Experts of a small language model.
Training: a variant of Muon for the experts, 293M tokens, 4471 steps.
Below are experts of layer 2 (counted from 0) of a mixture-of-experts language model. Rows are named router (the router's row for the expert), up (a neuron's input weights, with its number) and show model dimensions 0-127. Each number is 128 + 24 x the weight over its row's rms, rounded and kept within 0 to 255. Numbers have three digits each.
After each expert's rows: "gets" lists some tokens that make up at least twice as much of what it gets as of all text. This comes from a sample of Wikipedia text that the model never trained on. Tokens count by the router's weight.

# expert 4
router:094063162138125151168088191195153116109143112138135141127074163114130157123117125099134154135117105079101108136129174164153134125075106162113119139114107146095171128148115130142125088131141145124151098171126126115122126113157094130127152150095140117132139098137123114114144124111149135147141118108103082132123120115124098098137114119103146133127166096122117097103135169107086124120136
up8:111091127121091129121103109117161137130157157143116121170124096154095144127090103128160123126120084135141103124134153099129201078150088123129081100162147121126140144108141150167125122119155124136113132154114137121112172158145140109109090160159135154121095132135153146110117137146164136117116148126149097144105089087175134108100178126137156139129112133156122154135112154142157065138097
up9:141115144135123115138140088106142118138143134167151153069167126181112096114137133156156097086117110129067120133159101141148149161122122143151127133106168099137153128121139109115178110159134125129153138087108068083136116133130103112077130115144145161133145121157091097157113128110120104147157103149092142158117140091164156146120125138176123085093121115099118120116131128143112102142120
up10:131135122104139136125106126081099108134108101148153123146143121134165115155137174109161147161099124114133107127163124124134092114097143151121133122109157087140149047104137132113157114098120111162107121097169137068139096154140081115148115170150107122099113114133168144095140147099136133121104142162123129129125154131131109090186175173109151130114128138125104140105154155110127093148131
up11:088083114168129107123140136137154156098146139150114117109161132103135133135150130105110110111063132112118121104132132145143100139127140130131136139112086138144140118106112161120126137125150136075135121135118124147134115133118136127095181093106149142098180095126074152106114128164131103189164111122158168116158124183115111124138171062154131132139108145119171152090154123134161116118150
up12:134126124141118112130132094127132088091072117156151118115135110155110176129135117110110148184098143129115129176115089142151155095065083146130153134103117110103101129164124141125144106143099150150114124125127104152170111114171134118147085179111128125142087086110133146197128146135131098122119126154096128146097101158126150106132114121125139090115119156156093100127160107145125139115121
up13:110087116130169147137140153112124132112139156149127153132103123133135099116138123152113160099160087088147088139120128106132060126119114141100112151106134140096152102140152127154136119152134096112178094100117120120102163156144061144122124121124152173141175111071134152152160131141149102156180162129157141116126132113094131092175158089112137142135141114133132112117092108132125124105148
up14:068102105095111125132133123111118122197121114070116110129143143140111109088114111079093108137147123163149109140136127123114095123088106122123172144149166141136081147149114143150140115092141124157126109125150128122100143143168095131137136116155127125106133166144144125162078168112093099099117163161125163144139135132117090114163084115133150118135087099167117128118117149103087126117130
gets: " of", " in", " and", " to", ":", " by"

# expert 2
router:109058135157119128145095165123123114104109130170083160126082137139115150116126109112137123135143124100110147133104153149130135110133114144132093144112132145086131088127096172158127119180108143133121118156147115120102174122174139108103147156050099116149128082123109091117115103117141120123170131116136122134111109162134104096143128087149114121146145146118104141082107158161095159131121
up25:107120135151108155110119138131110121114158100137114148144087121101114105110127123112114181112120108102150126098128100128112098107102120178108154135140145168186127141112130118129184127170139159128185140119084136140137123118089128145166157118129081052135119107120119111106130087142113137119155166159114131130150090100092116076102140116091154112131130099146113114120108129103166132140110
up26:082087105080123120155128103186124155132126111152078156110110120119091152100165098126100170143127127141139095165151104117137146132121124156110144154118142117121132156150126124145099088119120108159100074114140124123148105179137143138126152158106101184103151098160168161157139133167118135135100131124158125131111157122126144130121109151104100133115129132104090168127099122082162117138114
up27:154127110112128112106154136106114102123119103155131103119119083104161136121143092140114138105121110115156121084091093100101175084122145135108094144119122127125111111136126100130107173174104148127126095115121131141101153123063161172120118114095099145167134102090198112131112144128103174112112160114130094138147142160118110111115134142130115139117109155090124142119081182110129108151116
up28:128126132164132093109129127110151129128145150136120143144111118145135143122177128143161112155117091127105124151141180196112115104120146095145122156141189152117137116153090113107175081098113154121151128129120137074139115087110122121100106119133084149131105120119107104147141130151139115126091151123158087112140103123113139115160149118140105182127151084152131091151146094155073131152100
up29:153144113119154117121133108147126111104156125174129083098080130124117121114138099192168148126144076131121136130130123128142097113082123117136112081119117108096112093089162104162157135112180091117123128157105074157155128105153111153105114141112104086177156117137108103168130171097162143119119096113127117125103147110128132087123145108127107119155150118096131117140099155131144108125121
up30:141127092168136117093117164145113167121179181150145140111104126111168107145119163126131115096113095147129131102103103114070114147147144143136062129130110094097122125096119123122091143106125158111107124130113143150070121141142112099153117148144140094152142117129126120122077133101108144151128147142091143134109141113188140067126105125141161162148122129148138144154133131128142112181142
up31:148091159155094140127098076176115149150149146169116077145145133103151132141117142126132094116111129108118171124106136145151135127146139145163107135102136139118186122169124128155117099121089145126092109123130111165135187116086156086135119144114134111189130108132165146141110125141145168114094126146118129116172121132121173133197149101125147134133150122128125098129119091150116131125108
gets: " the", " ", "–", " time", " first", " United"

# expert 7
router:095089165120133103181107132178157160079138129166110115130124170108102112105124156089136128096114145103134079162111149131132184103104128137135136143110118148075148119130131120171150108125142151142127088138124110089093140078134117105146091156097126122155122141115145163119109140149125110107128136098107112138097130149157087154130130103097167149141126134119135100123140171150090106137109
up25:126110152119099107120125129150069126124088115116110118130103136143117103111104083146151145131162154128148087123117141137101077097124110120081120153159140129136144088115093105133134098134151197148141118103112133145086136148112088134154127143118070143110154128120154113137126111113084092136161111144169108078137139129139111152072147130144142125124133123159072121178142114125127119121164
up26:089069075111118141164135141142109134149127113135073107121091094115105128114118120162098167105152133151136104130142121113181127147180170152101145149154098112100155127116130122127083119191093133149106094112115101102133088105159145091168144147102154151128123107127128109111115124155150123111098137111130127123125151132137142097132112126081111130134120124091104106122095074132114131130138
up27:123109126157132131135120151151109136141134109184128122130111120117166124104104132121109114149090108110097133114111096090132181081107106108124091145120102118165155136156144142152093156124127172150114137141120146143131152117087163115144133144071090138165151129102166120127140129124102186100117111138140133093157121141082134109151154099164155096120126122170115086090089147171148120137137
up28:140109138160138129158098139149129165121184142126156131139161108148114134116120123116082154160129134127119085152120150178103121117093145152118110139116144179104123119150140170131153073130114123101109118092111123064142122106112158052114121133160146160150124131118103124119106122137118109134170127116173116127119121157134142161108087132114106153128191098133104099142160147142131111138099
up29:142123117129128134105125096139114131109085122156134102120115153098130132131166119193167178147144090138109172117159080097108120154127135123103171107177112097113127117128168081172145141081185128131146107107122129104163090142167148164119149123127160114136103147112107109134159165103124120121142141142127139117101099122137115105146128107103115138150142109093136119126128146108183131166140
up30:106131132136133132103143138126115096126145180162122092144116124125134123161150165140152107064123175117143128160115171144089115121145132148123058144133125092119123168143112094134107140134107154132148134138118118081100131114135145117196161110133174123137107111105098143091071176134115115116131148156083134120123162117176112107119138115116146149157115142130131109146148125154154125168131
up31:148118155190129127138090077169110118144144107174113120126137155143155063132121126120145140180134119108121162121108115134130122130178109160166099150104117112129138142143132107120141111170118138114072136156150100140132172107058145138105118143148114123173145119123127097148120115135122133134128146140144123163144113142129179119183116079122127112098171121144122151105136125163111129152120
gets: "-", "s", "ic", "|", " t", "ism"

# expert 1
router:096095133137079108141112183119139137107145141160131084105065143103059132087134119130153094182153095116095114126102144134133155128091133188141142109111124170093118128135132110145141114118139151139132095116117145127105136105145147144128170129074140136135143118138112124098114145118123124118163122132126108115112147136147091137121124080110142174114123116120140125086093175128137088158135
up8:129161155114116114134142125130100114141144131132151155132169124133121118134111137128104131193163114147127121122142114079132156072125055092130096159111122108124152105129157116180147112135158138135107101132119088142144160119159155118104124128125088115143124102149106131114168133120135169107110116156108117097118177072114129155120143104134144082125116101105117096065084113149109121141118
up9:139135118135094129113135137120121132096108146159139091102161139142099118161116140135149142082118166127089132158188148121147159132188113127113107097132167157148140104101128146144164144122180138083114135133165106100149106133123134131161162138167112171163165087112125131090104095114184111121117136129148089091083118135142109171120124124147147114095137151140136118124150128152112145102127
up10:165101092114158166143114136110135111141158194136162118132114113141099169132112141093100119141107155115131111129166130098132094084088164168090145106147167129161133094073106140146129125105071118163140104080119138131153095121141123117149133101156117146123105113127131116117143113098159115113140114166130107141089154124156128128121176147138172120113119153090101123116131136122102101124147
up11:048105117163136122124142142118111163095076124126130097089154122147113153139136155124087084121110125100137131163106097111127156126071143126119132106147118149113133139119137132135113114171130117168115147131116159132123116144110146146121197136073119139106146111115110117098094081114118112122182100138120160128147091146102140124093145147121106099129109114153161147104126157150139164102154
up12:143119149144121119135179134160137135151167147149113139110102114148069112112107147147119138154152084111093104123141149123117128087106127115152096091138134140076124120113124136112126113143095191130118154125068107185137109137161155150121102151105113137137113123114107137150098122164169133119140166187128091121155116141143183162119123129175144123135127147143121146141139132173133119090116
up13:103112120180151134107113144124119128121106170174158168095119132150131147135141100154161119156137106106162165142122130108171136092132118141066155122122072117123119127152144180088101127142154141134136130115137132110137151188132116155159126144100146145170147098139116118150123112167144117136138126091144133123149121102109141131133159107155136125156125119142151145153166082130082072139168
up14:139137142141127127148145174105099137105161126118139119103142136111163147140119165124116075116126141116123118150138127114137075149108135133172130126089164152154134151134124148125135081160159137142165077122153148147174144195139132135067123122145109124152188133152108143151114107093163087145090135161110095096129155098146138137159112127082115146153116111127126098128092130119128115151136
gets: " |", " |\n", ")", "\n", "\n\n", "%"

# expert 5
router:125094128123104136155132184162113097105132138147115119080111145088108154119119166099138114115156134118114117150157124162156164122135112156144088138126130130121121120152146128156118115127147148138141071137131112090148129114148083150121108127096122116167114114083099115092132122122139081116114129092080086143094119105147068113161116095098154153097144139085113105088157159148121111141149
up0:149191135136149145134114133117150125106116160107155105106123138107166060087133117155121121102059125144104096171128110122146108099170098174148116116139122147131130130109132107144119101162154108115159131147129147121113133118149119086126134096145144084124100149098126135175112103093135140080169145118139099130102088176105144149114110150105153109119131113147155140127115127173125147126100
up1:147116150125128125144088103086092133136134105124117169106121129153167136110095091111116121094123127125072138121123104094103122161139082150142115108085152121119139105111112128080138137135103115136131134138064087146129115162121100140109145104101138090140122117094128107133140141174143142143134144141105150161114151202106156129165075153118152164125143102119125165126119160123129163153098
up2:115124116068133131093106177149134139153095102121125137140117137112111097096169117139109112152129138134103129162142145120092173133133149112127108148100135161110102135137145148146143128140156160090129157120111150139075128073114137098135121128143197124145133167124093123087095156104130131128169140107180078148105129115156122137131161166140169160104097121122161106135097135153146121145127
up3:158129125101113150134103099138097137174131113143098154083162150115166139127129093126122147136129144095113121127143119164092136128138104128163125127146120143142139121125107101140178149124067154134115089128166142106135160136137143144103077166080125140169163108132116125193143155132119083149114142133148147110125088111149126128123109083128159144081172100120151112109152093148150095137124
up4:125123088120125099132113132154130129162130141098090115111167103128120172111130088103110131096139154182121154158105073149149150127159125142129102115094156115121140157113129164170141107136119108160139111189112116109135162127140121139146140139125110109178098111129088133129126104112171125139157109115074139127107090140137109111125113188172175119118096095144112101150151161117139134135136
up5:141168111125143125103150116096133103111124125101142126114127108157156089141121149160105104129121158110113106210147143145123115134167105149133181104124105142135169146132094106166111106128114130161135140133065117106145128126150165098086120130077151119152121162106154157103122133159131109131120139150140119150158096141109166116182114127149127110117113152108097108134145172128092160141088
up6:065133135127088148095131116104159130124192149143151089105141175113111122129185122136145111142112139143079148163139140079110133144124125084116121141117110105145135075158078125093127114124116119104120140133145104137075132144126119126132134138066138120130099127162126120110156126104144123136084124096096153147101140139125086124159162138088135111134106129160139094126158122098143133158144
gets: ".", ",", "'s", ".\n\n", " In", ".\n"

# expert 0
router:155110134093117129145091158119126143101159114170108152096078155098070152097126115101130141164142128106108113169133149169140131110085129154133145121140111185113120102119109108130137111184127169130164110169131119093105135128152126127092146142068122131152112097097124084108128129137147103112128155126079117130134128148125115135152131074100135119111155142095111111119106163141122104115153
up33:110116118085106150139157140174136121145124152087113096125137129158076170113136133132119153098129178140129073146171123188167127098124085092130109117175131135105133145151095118132111102125095131139155116147133139131148133140140122104132103106102159108122113124092136123123088131165169096121121138138086167101130137136142096097167151101095150151136141104150105139151148104104101122118088
up34:161129119131159121129108139128140117119116130123152088178105157101128104135150113104175148082130138114149172110129130079117195103123140082133123136117126135143107136157137120093100148136156112168153111137165143140116170069119101163123141178165132146115143109081090111117136142118119145156151137125139146174108150159137145102120152169116151160148092133117118089120094111141105118109123
up35:149105098163093126109147148113135128121099091153163178127153141113135149105121190090150160117113094106147158163097137123094156101105148130112140126106156132104143090117116157160113136173127124171132139160146155087123086148134160138132117126123139085099102110109161147137162133139150122123166101117149120076119087122126174164123134136139146116139107124160117168117119132142110168093138
up36:131134120157132127131099135125106133119106119137125162125114161138149139117117145070132179168132128104160132107155113131073127140172133112106111152167098150116162162078107110117126126136125203131149120142103151103134148094101131129099118099119068103068152112107129065136137136118144100139120124112126146144123114143134054136139116122088136140115114140097086123137130132137133134142164
up37:127141172113171139110123115142185127157086113147117090128176126107086132116134090148117107161130119101131091121124110115151110135126112155106139159143106094085088143146111133122134148152131164107147119080152150132151160101095062111133098123103142121116142145122137114149111141107152129128157085106138121123141106109116120166136115128103169145089071160131147109114087090113112125112095
up38:159110135132141101101113116107154120102132141158163118155124137114128135132119133106100132100092167097128135121152124160085154116152122129120101127099061140110116118139148061124103131134140169150113141142108124129124151137145106097147086136147124122135107093098107137114078088168118145142139139117085127148124148111112121151118180094131094083132119128096122142158154163185105172129178
up39:134126150153131135148114132095126099094110070155142105122126156091115129121108096093152147102094147151120112159121097152132185165113133141127125166135126140135090192126140102133170097125133099161129074115128121104137106112141100109139117119156115132098142181106120093113097122128094153086114143137075124155138129114120133103132114139108089139119069118103111140144146105174125094110133
gets: "20", "19", "0", "1", "2", "3"